Below are experts of layer 8 (counted from 0) of a mixture-of-experts language model. Rows are named router (the router's row for the expert), gate (a neuron's input weights, with its number), up (a neuron's input weights, with its number) and show model dimensions 0-127. Each number is 200 + 30 x the weight over its row's rms, rounded and kept within 0 to 999.
Before each expert's rows: a language model's description of what the expert responds to. This comes from a sample of Wikipedia text that the model never trained on.

# expert 17
Description: Latin and name endings
router,196,167,218,150,163,222,236,189,189,190,162,258,243,210,231,224,232,173,204,179,195,174,163,228,201,142,186,263,236,184,173,221,249,174,187,184,209,239,171,202,212,186,234,185,243,178,218,161,203,169,165,149,190,171,198,192,163,181,180,182,163,231,198,206,180,211,189,236,155,219,191,220,256,206,162,175,174,187,223,156,159,181,177,202,242,184,201,184,220,172,139,174,226,221,196,216,180,169,237,160,195,180,190,159,157,215,132,144,231,258,208,236,175,181,207,269,153,171,192,213,195,179,221,246,219,224,209,166
gate1,234,200,203,171,160,202,152,185,174,169,123,219,209,186,246,194,256,151,186,166,251,181,161,193,216,169,207,204,197,168,223,211,213,206,204,233,243,198,202,189,168,252,206,178,188,217,231,179,195,150,157,195,226,125,242,223,136,173,189,246,139,206,161,215,154,172,221,250,199,166,203,195,193,216,156,225,215,143,225,171,150,198,221,183,174,177,197,217,193,246,169,224,245,211,214,229,209,156,215,180,181,234,156,190,195,241,188,168,257,204,173,202,216,168,175,219,145,218,189,190,226,189,216,186,193,189,215,154
up1,174,195,203,163,163,225,213,214,197,210,205,222,183,180,197,221,220,139,189,208,206,232,224,199,196,165,185,200,240,187,143,227,188,190,220,202,179,159,235,235,211,196,216,201,177,143,183,184,271,203,167,193,145,195,269,175,144,183,214,203,204,187,155,224,208,207,174,260,198,219,213,261,242,251,215,203,199,141,180,211,188,171,180,202,173,148,251,221,273,163,151,270,198,234,186,171,173,212,225,172,242,164,263,206,204,226,161,190,179,200,204,231,148,214,168,237,195,197,207,209,183,211,214,174,203,163,168,163
gate2,210,212,217,169,218,178,202,190,249,201,173,231,213,186,106,229,222,180,234,196,186,196,180,249,263,176,170,187,169,137,191,197,216,239,176,215,266,205,194,200,224,154,192,175,247,196,181,219,193,181,218,208,215,163,208,214,184,176,201,210,239,219,194,254,154,145,193,175,212,234,121,163,238,212,170,149,252,198,197,193,211,238,205,213,242,252,231,225,159,185,197,174,232,188,196,245,241,122,193,219,185,231,155,214,180,199,181,171,212,264,238,239,214,173,203,199,194,202,176,193,210,220,194,202,172,187,162,204
up2,260,204,178,243,285,156,160,204,202,224,194,126,157,200,222,215,207,219,173,219,219,142,190,233,179,221,208,229,189,197,270,185,217,163,196,216,194,150,196,201,168,167,210,155,199,257,167,183,167,204,145,224,209,217,197,197,220,200,186,192,148,231,193,257,178,192,191,235,204,170,202,244,160,187,203,204,200,217,205,225,216,206,213,129,262,200,177,223,260,228,209,154,197,195,168,276,207,173,219,248,189,191,186,197,199,196,226,181,222,155,179,216,217,176,182,228,214,164,212,157,198,174,170,177,222,218,168,233
gate3,205,198,170,199,192,168,147,228,175,185,211,174,198,260,210,224,248,217,238,185,213,195,190,172,216,181,219,259,220,187,268,169,221,188,209,246,235,255,194,228,182,237,184,170,240,228,190,182,202,187,150,147,213,178,182,164,199,194,155,223,211,232,227,236,148,180,204,175,209,216,198,155,269,183,205,227,231,224,204,208,210,237,226,234,236,239,254,184,230,196,177,148,164,196,190,218,271,232,264,225,175,217,168,190,230,201,197,220,216,207,203,159,208,142,204,187,226,192,167,169,210,229,208,146,160,207,182,143
up3,214,207,217,268,142,162,179,212,275,197,196,185,225,220,182,181,222,183,169,208,190,237,116,134,256,216,183,171,220,206,214,232,203,189,223,194,210,193,193,194,226,164,227,206,215,199,204,208,231,203,232,177,183,205,206,216,229,161,129,207,212,203,219,234,144,190,279,199,207,216,163,186,233,143,213,232,201,200,117,201,223,237,217,221,286,191,210,209,210,215,251,188,203,193,205,214,233,240,186,204,235,183,138,217,200,173,204,205,215,143,169,207,248,183,188,185,213,168,230,172,206,181,220,206,178,208,168,219
gate4,175,175,185,180,176,209,175,218,168,184,224,232,223,208,219,194,260,195,209,195,218,264,224,204,222,190,181,208,194,223,234,212,207,197,202,200,224,208,193,160,263,126,257,199,191,197,141,220,192,204,198,179,216,191,234,201,206,150,237,232,214,242,201,230,210,183,284,209,182,208,216,246,215,199,181,208,246,168,205,141,178,189,172,248,228,198,208,169,206,188,173,281,276,180,207,193,223,268,239,196,214,262,264,239,213,172,140,185,204,197,208,224,210,201,184,178,208,224,156,227,188,210,227,260,197,187,188,187
up4,258,201,194,130,165,153,232,236,84,197,183,182,193,197,207,195,214,188,223,210,193,179,239,216,185,231,154,229,217,197,235,144,203,146,204,249,260,199,200,177,207,195,224,187,219,217,213,207,232,218,230,168,219,190,226,215,210,257,214,247,143,229,240,238,227,230,199,204,190,243,182,158,209,176,186,227,206,163,215,189,186,211,232,202,197,183,190,177,241,140,181,245,210,200,169,141,210,227,189,190,198,225,175,150,159,178,203,183,212,208,278,191,194,132,212,201,198,180,217,167,235,182,191,211,199,189,191,174

# expert 22
Description: Conjunctions and prepositions
router,146,232,188,224,196,167,203,199,226,197,189,245,269,196,186,160,176,168,131,216,223,264,196,160,159,236,230,254,186,157,215,204,206,173,195,196,209,197,244,214,172,202,194,170,220,137,217,143,158,203,187,236,174,215,225,210,189,190,245,165,187,241,227,228,221,267,200,204,214,250,159,189,239,192,195,245,189,184,202,248,147,236,213,186,215,161,181,165,193,210,205,227,170,231,204,158,183,207,247,219,249,166,192,197,198,166,215,211,172,243,177,224,200,185,215,192,186,242,183,256,189,205,207,163,208,227,270,178
gate1,210,200,177,196,149,195,217,214,216,268,142,216,224,215,179,223,186,198,203,166,275,203,129,165,183,200,187,210,191,195,198,151,236,178,178,169,233,188,246,214,152,215,217,160,206,176,169,199,194,240,190,187,151,162,260,195,215,227,226,155,160,216,212,270,106,219,220,217,238,150,188,179,204,238,188,166,196,176,186,216,193,205,190,180,167,199,260,198,207,201,212,235,204,245,209,198,192,241,234,279,211,230,171,233,198,222,192,182,156,182,178,221,227,201,168,180,203,229,214,250,205,149,183,206,217,200,213,204
up1,204,217,174,176,171,195,221,212,204,244,185,251,173,205,158,218,194,170,216,172,273,170,135,158,194,190,164,233,190,226,209,201,232,182,198,200,220,172,247,260,155,152,187,195,208,190,210,211,200,232,103,235,171,174,179,214,217,170,224,154,153,185,195,244,175,217,177,237,221,190,160,172,201,201,181,189,177,175,204,194,182,174,157,179,162,177,262,192,216,140,240,230,261,202,201,215,202,248,192,218,209,221,168,220,218,182,185,225,138,189,190,268,213,205,171,205,204,242,228,260,218,173,218,192,225,220,216,208
gate2,180,202,200,172,193,217,188,189,226,259,195,172,191,201,234,167,213,221,207,227,239,108,198,218,180,190,208,206,205,180,168,191,235,209,195,197,191,205,199,190,139,170,196,198,208,188,183,196,163,215,196,162,137,190,199,233,220,163,224,241,200,179,243,204,180,262,195,163,199,236,157,151,246,240,175,145,158,181,224,212,209,207,162,156,267,169,207,214,190,199,168,196,219,209,219,174,202,193,230,258,240,196,193,184,269,198,252,213,191,214,181,189,189,213,119,209,156,273,207,265,169,168,156,204,180,200,227,187
up2,203,235,185,229,212,218,245,189,261,257,187,205,230,210,191,236,231,184,182,212,203,218,207,245,192,169,193,176,206,167,135,211,198,180,273,213,206,166,275,268,258,205,227,237,217,189,245,223,119,200,177,191,194,223,224,193,237,188,204,257,193,158,208,214,201,171,243,162,156,221,215,145,225,172,218,220,193,223,217,140,191,184,233,163,175,211,203,203,198,167,187,185,167,203,175,236,191,153,219,194,184,144,229,252,214,165,243,215,200,216,224,186,191,217,185,175,187,241,197,222,186,164,247,166,229,202,199,221
gate3,235,210,209,233,206,219,231,228,155,210,146,210,155,192,187,181,198,135,159,198,204,265,171,229,142,227,207,210,231,178,198,148,245,217,190,151,194,192,204,211,221,184,209,148,214,177,265,250,198,231,178,156,144,195,164,184,223,264,205,190,179,209,133,173,194,255,172,230,260,200,193,213,240,202,154,143,204,208,213,215,190,239,225,170,217,198,186,175,182,207,230,201,192,162,176,237,205,194,168,165,258,219,225,263,210,216,245,215,224,220,163,226,195,196,224,169,206,236,177,220,176,192,187,170,198,170,203,215
up3,161,189,236,197,184,170,203,205,207,194,204,207,188,221,179,219,221,199,154,245,201,205,245,204,235,162,184,246,170,195,192,161,153,189,189,160,212,198,229,211,195,184,232,272,171,174,164,224,233,156,259,226,223,176,127,211,163,177,188,204,202,215,175,266,167,159,153,216,175,221,211,203,225,265,190,167,185,193,136,168,180,225,238,138,214,229,215,169,210,187,202,276,155,231,193,177,217,220,183,221,225,260,252,218,237,198,188,178,199,211,241,180,204,172,142,196,230,178,215,193,171,197,177,162,216,169,186,183
gate4,197,231,176,157,185,171,204,198,247,225,206,258,185,175,217,258,222,167,227,233,220,212,192,146,244,199,246,219,168,190,211,185,212,175,250,224,181,252,248,249,165,198,215,215,225,210,234,175,160,222,186,181,189,181,247,184,162,190,172,194,133,217,238,224,193,219,206,173,209,237,205,217,199,161,201,284,180,177,179,157,177,233,135,182,200,147,217,189,146,213,203,168,173,187,208,189,206,228,225,234,206,220,247,211,218,181,237,173,222,211,154,203,195,156,141,229,166,238,204,220,158,171,213,241,167,238,192,198
up4,165,235,175,210,184,206,193,167,211,190,171,192,248,229,193,222,254,214,182,181,190,213,242,185,190,265,263,158,222,186,230,164,159,193,243,232,195,203,183,203,153,205,238,216,182,124,226,196,201,240,167,201,214,140,185,243,169,157,186,194,191,174,200,160,199,178,194,213,133,189,187,140,151,195,197,263,190,227,186,193,166,193,152,163,192,223,201,189,139,253,188,224,229,216,267,184,222,219,196,231,177,154,226,233,188,177,217,196,181,186,208,203,153,168,157,158,149,215,205,174,217,208,220,215,150,203,182,190

# expert 13
Description: Table and list delimiters
router,154,195,202,222,229,171,169,228,174,192,244,189,141,170,174,205,148,227,213,206,220,217,200,242,160,182,209,159,194,213,189,188,170,189,205,216,210,217,117,200,221,183,196,180,159,226,147,170,201,200,130,260,195,223,210,235,174,225,221,166,227,219,201,174,200,240,171,185,250,224,160,220,231,192,212,217,156,181,176,189,163,146,119,194,215,230,188,194,181,194,220,208,195,229,208,218,177,162,214,186,200,199,145,190,179,272,177,206,205,128,191,183,188,150,192,149,152,244,198,173,202,187,239,189,246,188,216,242
gate1,163,258,184,195,204,197,223,277,171,182,209,254,197,196,226,231,174,218,229,228,208,211,155,202,175,169,232,194,219,220,222,246,217,237,171,251,188,223,182,217,209,166,206,178,218,220,183,196,181,184,192,208,180,245,174,131,201,177,197,209,153,198,147,215,187,245,212,182,172,253,233,236,137,231,178,232,235,198,210,206,206,187,269,238,236,142,145,221,155,137,151,236,159,187,204,248,170,205,199,144,223,195,200,226,205,258,200,147,213,221,182,199,196,188,182,196,185,217,205,203,211,206,199,232,200,156,168,226
up1,202,211,229,181,220,166,200,175,256,202,223,190,235,214,168,257,201,245,166,217,196,243,165,140,207,175,209,233,138,195,196,213,188,239,248,166,219,189,215,194,147,234,181,210,224,224,186,200,207,136,208,215,217,174,204,199,155,219,160,179,203,150,155,235,195,167,189,219,166,197,197,212,199,225,254,215,200,221,208,230,261,239,209,189,170,213,185,207,181,202,254,247,141,215,211,204,228,220,228,196,208,174,224,274,195,162,217,191,167,232,233,165,243,187,203,182,248,176,220,229,128,224,211,195,165,133,210,238
gate2,202,193,197,172,220,206,216,228,203,193,185,123,192,195,200,273,207,189,228,173,165,198,228,201,187,249,182,205,229,241,214,161,183,196,142,197,222,212,193,227,225,189,206,172,170,266,229,235,232,205,158,177,194,242,228,234,216,182,168,204,211,216,194,243,213,167,209,168,221,248,210,167,189,215,138,210,197,147,212,186,189,150,199,181,162,153,184,240,210,249,221,237,193,227,162,203,242,210,173,172,241,191,181,224,200,245,155,207,210,209,146,176,201,193,146,199,178,228,250,160,186,127,233,249,189,140,242,210
up2,208,192,176,187,216,223,195,244,170,183,246,147,198,201,204,191,240,202,190,201,196,208,245,216,164,270,210,187,239,228,193,180,215,210,121,209,175,206,158,244,204,215,208,185,178,222,215,217,254,235,171,178,197,261,214,216,185,217,184,174,188,211,188,204,219,177,223,184,214,223,242,162,196,211,152,167,223,192,241,234,159,177,202,196,194,159,169,268,220,250,206,229,152,234,168,156,239,218,172,154,255,231,182,209,167,257,119,190,197,200,166,195,175,185,194,210,195,222,231,172,213,153,223,208,207,133,254,210
gate3,185,170,155,201,175,197,168,224,217,236,211,226,190,199,181,185,223,229,227,194,228,194,196,184,241,221,281,134,161,148,182,226,168,231,180,198,251,196,192,243,172,186,246,167,190,248,226,220,220,230,214,176,187,203,225,178,184,215,236,208,239,190,186,231,224,197,248,181,201,229,220,224,199,202,162,155,189,221,184,233,146,142,235,194,233,212,158,233,138,280,203,160,208,191,257,235,200,195,228,202,230,226,242,183,211,243,188,238,217,158,211,171,159,220,181,168,167,242,221,211,236,195,149,212,203,166,203,230
up3,242,212,207,207,198,192,198,228,197,175,227,184,199,229,172,188,185,198,210,230,139,210,213,225,158,210,221,210,208,195,175,195,223,178,202,170,181,217,224,141,147,184,195,162,187,204,169,203,203,177,214,300,197,205,185,222,159,175,285,201,211,211,168,206,202,196,212,175,252,277,161,233,166,172,228,215,178,205,194,215,224,198,167,205,160,209,220,171,186,241,185,209,193,264,147,149,184,269,131,206,226,213,232,202,216,194,153,206,180,152,206,208,226,221,176,190,222,231,212,229,201,212,180,245,157,279,165,216
gate4,196,194,215,201,185,174,223,185,169,237,198,205,133,163,161,196,229,193,185,164,185,191,211,224,181,167,172,196,191,224,203,228,227,217,167,270,222,168,149,206,216,201,214,258,229,218,185,202,170,239,237,153,180,200,229,185,202,135,149,185,172,230,132,218,233,235,207,187,175,178,231,239,164,175,205,171,184,218,193,150,167,182,254,165,235,160,243,231,231,228,166,201,174,180,212,213,155,151,218,234,265,207,207,168,273,198,164,202,186,223,227,165,235,197,222,220,189,219,218,131,199,172,185,225,183,196,197,233
up4,205,198,177,138,196,155,194,243,182,241,170,229,143,135,206,185,187,177,213,169,222,195,166,198,176,241,173,194,221,198,193,129,201,201,137,228,157,197,146,172,168,198,196,164,182,199,192,184,169,180,233,245,184,197,175,182,194,153,256,166,193,178,123,196,235,199,178,177,237,157,261,201,174,186,146,261,210,248,183,207,156,181,197,213,252,206,227,154,180,211,189,217,206,216,223,225,170,192,202,209,232,224,165,184,203,179,153,167,181,206,250,188,218,179,168,211,191,181,259,153,190,211,191,215,179,212,195,242

# expert 11
Description: Adverbs and mid-word endings
router,173,221,158,196,224,238,252,233,172,185,191,261,265,214,205,221,243,210,186,207,156,206,191,185,181,169,152,226,233,211,149,208,177,176,196,238,202,226,210,178,175,225,198,207,235,170,270,204,199,235,162,193,192,168,169,233,197,224,208,177,238,140,202,203,173,202,197,171,193,173,228,243,192,226,196,234,185,216,201,204,197,185,181,228,210,168,189,122,251,218,226,221,189,196,138,158,234,208,182,167,168,200,131,211,172,200,239,182,205,157,218,188,210,244,172,200,228,176,180,227,165,187,175,169,241,158,115,163
gate1,216,219,194,183,190,229,241,201,143,177,196,165,223,194,184,149,196,221,278,200,241,276,231,140,170,214,186,174,223,175,180,234,225,241,173,273,201,180,224,190,197,180,163,198,211,213,231,207,199,224,205,182,215,191,193,192,221,173,204,189,190,179,193,238,242,182,127,229,195,165,201,250,229,226,195,203,167,158,255,194,207,196,205,201,206,221,216,162,250,173,198,176,216,155,174,164,271,219,247,203,179,225,198,198,230,231,179,198,158,164,211,177,241,238,183,181,180,227,229,209,234,138,139,169,228,241,187,206
up1,242,197,232,240,200,253,223,188,195,192,153,159,174,98,204,223,180,241,180,142,209,207,205,218,194,257,180,141,217,197,205,143,206,220,216,162,201,188,160,220,191,163,235,215,196,212,235,154,246,215,199,261,196,212,238,226,132,179,196,233,156,230,211,214,213,235,178,249,190,177,174,186,219,154,155,203,238,201,249,194,230,235,246,177,212,206,224,194,224,180,197,160,197,216,183,189,243,165,234,179,187,232,202,222,212,153,208,245,175,182,212,209,150,222,205,166,179,155,221,186,182,184,152,202,214,211,172,190
gate2,172,220,209,145,213,224,210,240,182,141,215,206,251,197,199,198,243,180,188,190,188,183,228,187,145,193,143,178,203,180,215,192,190,182,212,172,177,163,240,187,113,191,206,167,187,174,219,194,228,219,198,183,178,193,183,145,194,163,196,133,243,202,232,174,196,179,207,199,208,158,228,193,205,241,228,164,239,207,248,201,167,211,198,215,192,180,222,203,222,169,211,270,178,156,189,194,166,251,168,224,134,260,182,262,222,229,225,177,204,203,244,163,215,248,216,162,137,236,167,206,214,158,181,186,181,237,191,207
up2,201,166,188,190,194,211,175,183,203,188,160,222,216,217,153,201,197,176,218,204,209,185,217,258,225,111,222,200,213,231,209,216,140,231,241,192,209,182,214,230,195,219,142,217,224,175,193,181,165,211,172,209,235,208,189,152,218,208,234,164,189,174,183,169,215,132,204,196,180,226,193,179,143,206,272,248,222,225,195,168,222,201,219,238,208,150,168,219,159,234,260,254,210,189,251,206,144,217,195,214,236,179,234,153,197,182,180,197,190,197,236,170,111,200,258,174,224,221,176,244,172,222,227,209,203,191,180,223
gate3,197,237,152,166,227,253,183,200,219,233,168,209,190,212,269,232,137,156,207,148,185,251,202,215,163,192,184,214,262,195,201,203,221,150,219,237,148,173,197,187,176,209,169,142,231,194,233,163,204,250,202,164,147,185,149,202,213,189,188,184,160,143,174,233,132,168,185,198,186,197,213,248,170,233,187,204,202,148,244,170,194,204,221,207,209,211,178,216,186,240,209,191,228,141,208,243,202,182,190,156,203,208,185,193,202,200,206,187,154,192,181,190,251,198,174,175,206,150,272,214,195,167,190,250,186,204,194,205
up3,207,196,192,211,192,162,183,203,172,251,191,217,309,221,255,188,209,214,192,196,208,250,213,210,211,187,169,226,170,238,174,225,228,204,270,258,170,258,187,176,190,176,201,208,211,208,242,221,224,187,191,184,193,237,226,162,177,227,184,197,205,176,228,193,211,204,92,154,247,214,234,173,188,239,176,162,225,202,214,211,200,218,201,244,175,214,128,186,155,226,198,221,160,120,201,204,261,205,193,163,210,215,199,205,222,241,215,199,207,200,146,202,212,206,198,211,167,209,202,215,209,235,192,179,248,231,183,199
gate4,186,203,139,204,233,195,206,181,195,173,232,194,180,267,267,188,227,222,250,229,223,222,192,162,107,213,199,187,211,188,173,166,163,232,117,203,181,205,207,239,177,249,202,173,226,207,182,211,204,229,194,245,190,178,219,203,206,189,211,205,248,145,221,224,208,186,122,233,248,192,227,247,189,247,150,220,225,188,232,194,216,209,190,202,174,228,148,204,169,223,193,217,195,176,150,148,200,210,223,214,163,211,219,218,213,238,229,153,243,187,229,171,164,190,171,189,196,171,231,202,150,186,195,173,173,180,192,238
up4,173,194,283,199,198,181,170,215,246,226,208,202,158,236,213,207,139,236,188,181,215,226,226,235,197,185,176,230,202,128,233,217,187,172,228,180,224,159,163,177,265,143,149,225,208,224,173,225,196,182,163,155,179,230,177,213,208,219,191,174,227,182,194,177,216,193,182,184,177,237,232,202,167,199,209,193,185,156,187,239,196,198,188,257,219,195,224,211,221,187,159,256,182,239,243,180,162,159,190,208,123,187,201,195,189,220,141,266,147,183,211,242,208,181,196,207,197,140,242,182,199,229,232,227,194,172,187,214

# expert 9
Description: Short mid-word fragments
router,209,259,142,231,196,180,221,206,228,282,210,186,205,232,205,223,234,252,185,256,252,186,226,208,217,185,200,177,228,249,193,209,209,186,191,157,222,211,184,151,190,194,218,178,195,191,243,257,156,170,202,226,245,205,225,227,212,262,184,163,200,148,168,224,199,227,220,198,182,161,166,236,182,219,199,224,159,201,191,229,260,183,171,194,194,177,126,194,150,189,199,213,165,187,168,169,182,191,205,182,178,208,162,172,171,188,216,220,208,186,215,214,157,154,255,155,204,147,167,263,209,248,177,180,223,188,186,193
gate1,227,260,158,196,174,215,183,244,217,192,226,192,226,228,203,205,242,226,234,220,203,219,245,213,237,215,154,178,247,229,235,223,135,179,220,216,279,186,194,181,193,213,260,209,217,243,256,214,163,254,162,173,200,226,182,215,208,147,236,206,213,170,103,240,175,155,189,216,201,183,164,202,174,155,163,162,179,172,183,232,237,247,239,232,193,227,193,187,190,214,179,219,259,169,236,200,182,195,181,184,214,227,236,213,218,224,176,195,239,183,187,218,200,160,200,165,218,229,181,220,162,206,175,216,212,174,222,226
up1,223,219,181,216,140,137,235,182,176,244,211,260,256,200,191,203,179,244,214,189,247,227,201,213,219,160,192,147,219,138,224,220,151,211,205,224,186,245,201,225,176,198,250,279,259,213,242,198,207,184,171,163,216,198,202,179,189,190,123,216,177,178,177,190,187,214,216,144,181,192,194,221,217,240,221,200,130,175,185,193,160,163,226,194,232,224,211,198,174,182,192,191,188,154,195,231,185,233,187,215,164,181,171,133,238,191,229,168,235,209,207,185,215,168,191,185,188,167,215,230,202,193,132,199,205,172,183,233
gate2,201,197,144,214,171,123,225,203,191,206,195,158,160,232,189,184,199,228,234,173,255,200,220,165,201,172,224,190,230,195,222,169,268,225,177,198,189,146,191,165,187,204,232,208,189,204,231,196,166,204,214,215,215,178,229,196,184,203,181,213,206,184,144,230,145,206,192,183,227,205,224,224,175,187,225,198,148,171,173,194,195,221,206,221,157,190,233,219,113,204,156,193,181,183,166,188,171,154,190,178,249,222,195,179,215,194,175,183,246,239,210,222,215,236,212,226,218,254,235,271,240,288,190,131,203,202,249,211
up2,204,195,202,231,280,211,176,203,202,182,189,198,217,210,199,202,155,220,154,192,198,169,156,219,176,214,186,227,169,122,202,185,155,161,249,189,171,216,187,173,180,128,195,197,216,181,155,253,189,136,207,196,211,162,263,241,182,173,217,208,184,228,263,157,241,202,199,176,271,184,170,207,241,200,200,176,213,191,185,231,237,221,209,130,231,175,158,240,214,185,214,224,203,199,184,201,207,195,210,206,152,178,247,209,214,216,275,166,203,211,188,154,203,200,169,233,188,256,192,207,212,180,245,212,204,222,159,195
gate3,154,211,183,181,196,222,224,197,220,223,183,184,179,242,239,249,229,222,210,208,188,241,185,146,228,230,229,175,206,214,240,178,244,190,177,206,168,219,209,208,286,216,225,150,187,181,175,240,190,206,193,198,183,174,241,234,214,180,215,204,202,237,193,232,191,216,182,203,176,184,174,181,172,224,138,228,170,163,214,284,185,217,206,204,207,230,126,194,151,151,164,197,125,171,195,219,211,171,208,218,209,245,233,219,208,223,176,176,223,222,206,143,222,168,139,181,236,196,188,204,197,245,178,173,186,266,216,147
up3,223,161,227,192,192,174,184,201,207,183,160,243,238,123,169,207,179,193,211,169,220,147,173,199,203,214,174,243,210,182,201,208,210,206,177,171,194,169,158,134,222,188,191,200,222,197,198,220,190,200,223,247,205,179,199,169,127,256,174,197,268,155,206,141,220,201,198,195,175,214,198,163,209,154,212,136,169,222,199,205,184,165,174,183,221,114,261,171,208,237,203,173,246,196,198,192,206,155,199,169,232,179,239,219,203,204,246,240,169,176,199,234,191,254,209,212,199,212,204,145,158,156,201,189,178,146,187,192
gate4,160,231,104,280,169,191,230,220,200,152,200,264,165,215,160,198,232,231,214,187,207,192,202,187,148,213,211,189,220,234,219,152,198,235,188,193,182,253,225,200,201,216,200,233,188,232,226,270,226,170,166,143,183,195,210,210,206,202,187,202,138,212,207,169,172,198,205,242,189,194,224,175,152,261,220,211,223,174,180,253,247,201,193,191,207,216,190,215,131,201,228,191,215,192,201,215,192,258,165,198,207,255,184,165,226,227,231,197,182,198,217,165,148,167,214,203,250,175,232,237,225,224,202,217,185,216,218,236
up4,194,251,159,208,211,202,168,184,210,150,188,235,212,180,191,261,199,213,197,231,216,193,178,235,125,191,239,227,195,194,180,185,222,151,219,227,200,221,224,177,229,236,187,130,194,152,205,185,220,188,245,176,153,208,255,169,235,189,235,212,203,189,253,275,181,198,194,205,151,183,211,146,163,169,193,254,218,187,222,197,198,173,240,242,233,187,187,201,169,200,219,143,208,176,225,191,173,180,234,174,186,264,197,214,240,194,195,165,169,188,189,228,162,132,200,162,216,155,205,202,190,173,226,241,240,160,198,179

# expert 10
Description: Inner vowels of names
router,194,201,190,202,194,166,179,226,212,194,199,163,192,182,176,187,181,249,150,180,160,213,151,207,194,185,160,191,212,203,206,216,230,159,145,166,144,218,243,178,187,219,217,183,206,228,217,209,191,204,223,160,238,237,193,179,190,253,222,193,134,162,168,173,217,188,203,245,208,186,170,208,170,237,190,176,222,198,203,164,215,219,198,190,147,121,127,126,252,187,179,179,151,198,230,225,187,155,219,205,169,181,153,163,161,248,187,215,237,199,220,227,170,162,237,227,263,163,204,208,211,212,207,165,230,186,232,249
gate1,257,234,156,196,201,166,185,190,202,227,193,158,129,212,187,219,233,191,223,165,210,218,153,182,162,165,219,186,212,197,204,209,186,164,181,167,232,231,247,193,188,196,233,152,187,185,232,128,243,212,236,167,229,214,225,195,208,200,153,217,181,179,165,160,219,220,211,227,226,181,213,194,173,250,191,168,278,189,261,215,178,196,198,186,210,130,205,178,227,181,189,213,223,166,176,251,166,193,147,209,173,239,215,194,225,249,147,196,184,191,253,202,185,198,228,209,169,252,166,207,209,198,247,169,158,234,228,158
up1,203,187,213,204,266,171,159,248,168,158,192,207,161,194,198,208,226,219,213,169,115,211,189,205,176,224,184,178,233,219,182,163,179,189,175,175,241,219,222,227,210,243,224,179,152,186,261,167,200,168,225,205,223,188,215,219,212,219,223,226,212,194,122,136,189,241,230,201,217,151,184,196,235,173,208,168,238,248,209,188,197,198,205,208,204,125,199,127,222,188,231,218,237,202,252,201,205,206,182,220,187,205,217,204,200,208,164,172,223,216,145,157,205,218,227,197,159,267,239,260,224,172,218,241,175,218,195,176
gate2,221,202,146,211,220,184,212,187,162,181,159,158,205,188,214,161,234,243,213,149,203,242,176,180,181,201,167,244,211,218,235,181,198,153,172,257,176,216,202,197,234,155,251,180,187,201,201,232,225,217,229,176,196,192,184,188,203,197,215,221,164,216,209,228,210,176,166,213,221,226,188,224,198,244,219,188,193,150,174,215,186,212,191,266,155,204,196,191,215,198,180,258,208,176,220,279,230,201,180,168,222,177,263,225,161,265,222,190,186,166,198,213,101,171,143,204,200,293,217,219,215,217,184,196,227,207,219,223
up2,225,180,200,227,217,262,186,185,104,233,222,211,218,227,209,186,159,172,208,238,160,207,171,200,230,201,177,172,204,163,227,215,212,190,225,200,194,184,190,160,237,210,234,190,192,264,235,233,149,151,240,184,207,201,211,219,236,178,173,245,203,250,184,191,207,158,158,200,195,174,218,158,234,179,192,228,198,216,217,202,174,182,268,240,202,195,162,199,205,225,248,199,193,162,232,196,280,217,216,203,196,268,174,193,164,221,216,165,223,229,161,221,226,165,193,177,207,149,263,161,217,184,166,198,174,145,201,196
gate3,206,213,236,209,162,131,221,249,186,201,199,166,156,189,225,235,172,225,231,198,153,219,167,161,206,229,216,234,207,202,158,210,233,200,144,210,164,195,169,194,185,265,196,185,235,198,205,249,205,227,231,173,206,171,235,243,205,199,173,223,193,176,210,205,214,197,221,187,224,163,175,183,244,254,143,165,245,156,155,196,180,226,230,238,204,224,123,150,189,199,259,209,202,179,270,204,211,192,191,187,236,175,186,223,223,223,210,250,170,209,155,223,164,153,198,180,191,228,212,185,219,241,179,183,177,206,271,198
up3,216,182,194,175,224,133,219,228,210,217,205,249,167,246,277,210,177,244,174,223,178,226,155,159,243,232,163,176,183,184,155,205,207,170,203,182,183,225,198,178,184,157,194,197,159,204,215,240,147,186,213,141,214,199,182,200,195,196,187,207,172,189,206,210,159,167,179,208,218,191,215,150,173,216,220,231,268,169,234,194,176,234,244,214,221,206,195,150,210,281,196,243,225,179,210,254,242,136,138,179,182,201,213,178,208,231,222,208,193,146,187,238,165,206,210,197,222,191,193,229,194,125,189,220,220,223,228,201
gate4,232,171,176,185,191,183,212,214,226,196,217,160,130,198,245,179,163,238,172,183,194,193,195,243,173,211,176,214,199,203,268,208,271,159,200,176,212,166,171,172,262,187,247,191,201,196,215,210,207,178,185,170,232,142,200,179,181,151,231,200,219,195,167,222,215,257,241,221,190,169,267,197,175,259,136,168,185,158,161,182,206,217,232,148,231,219,209,220,221,192,195,197,233,208,230,228,232,184,172,198,149,209,217,174,215,201,184,167,177,254,162,194,233,203,199,198,248,131,216,218,168,167,228,204,197,187,144,209
up4,195,141,204,202,196,140,216,190,215,209,216,216,183,187,275,199,231,221,236,154,204,233,151,146,185,250,204,218,176,223,208,245,190,232,229,183,219,196,218,151,201,206,213,232,209,209,232,158,201,177,196,172,253,182,210,188,142,219,144,200,171,200,152,246,132,224,201,211,153,174,194,215,157,203,225,189,201,182,218,160,192,206,226,216,209,204,164,202,195,207,161,188,167,211,226,250,204,137,178,189,229,219,146,217,176,256,194,226,164,268,211,211,225,207,179,181,240,171,145,149,176,228,220,227,196,173,241,232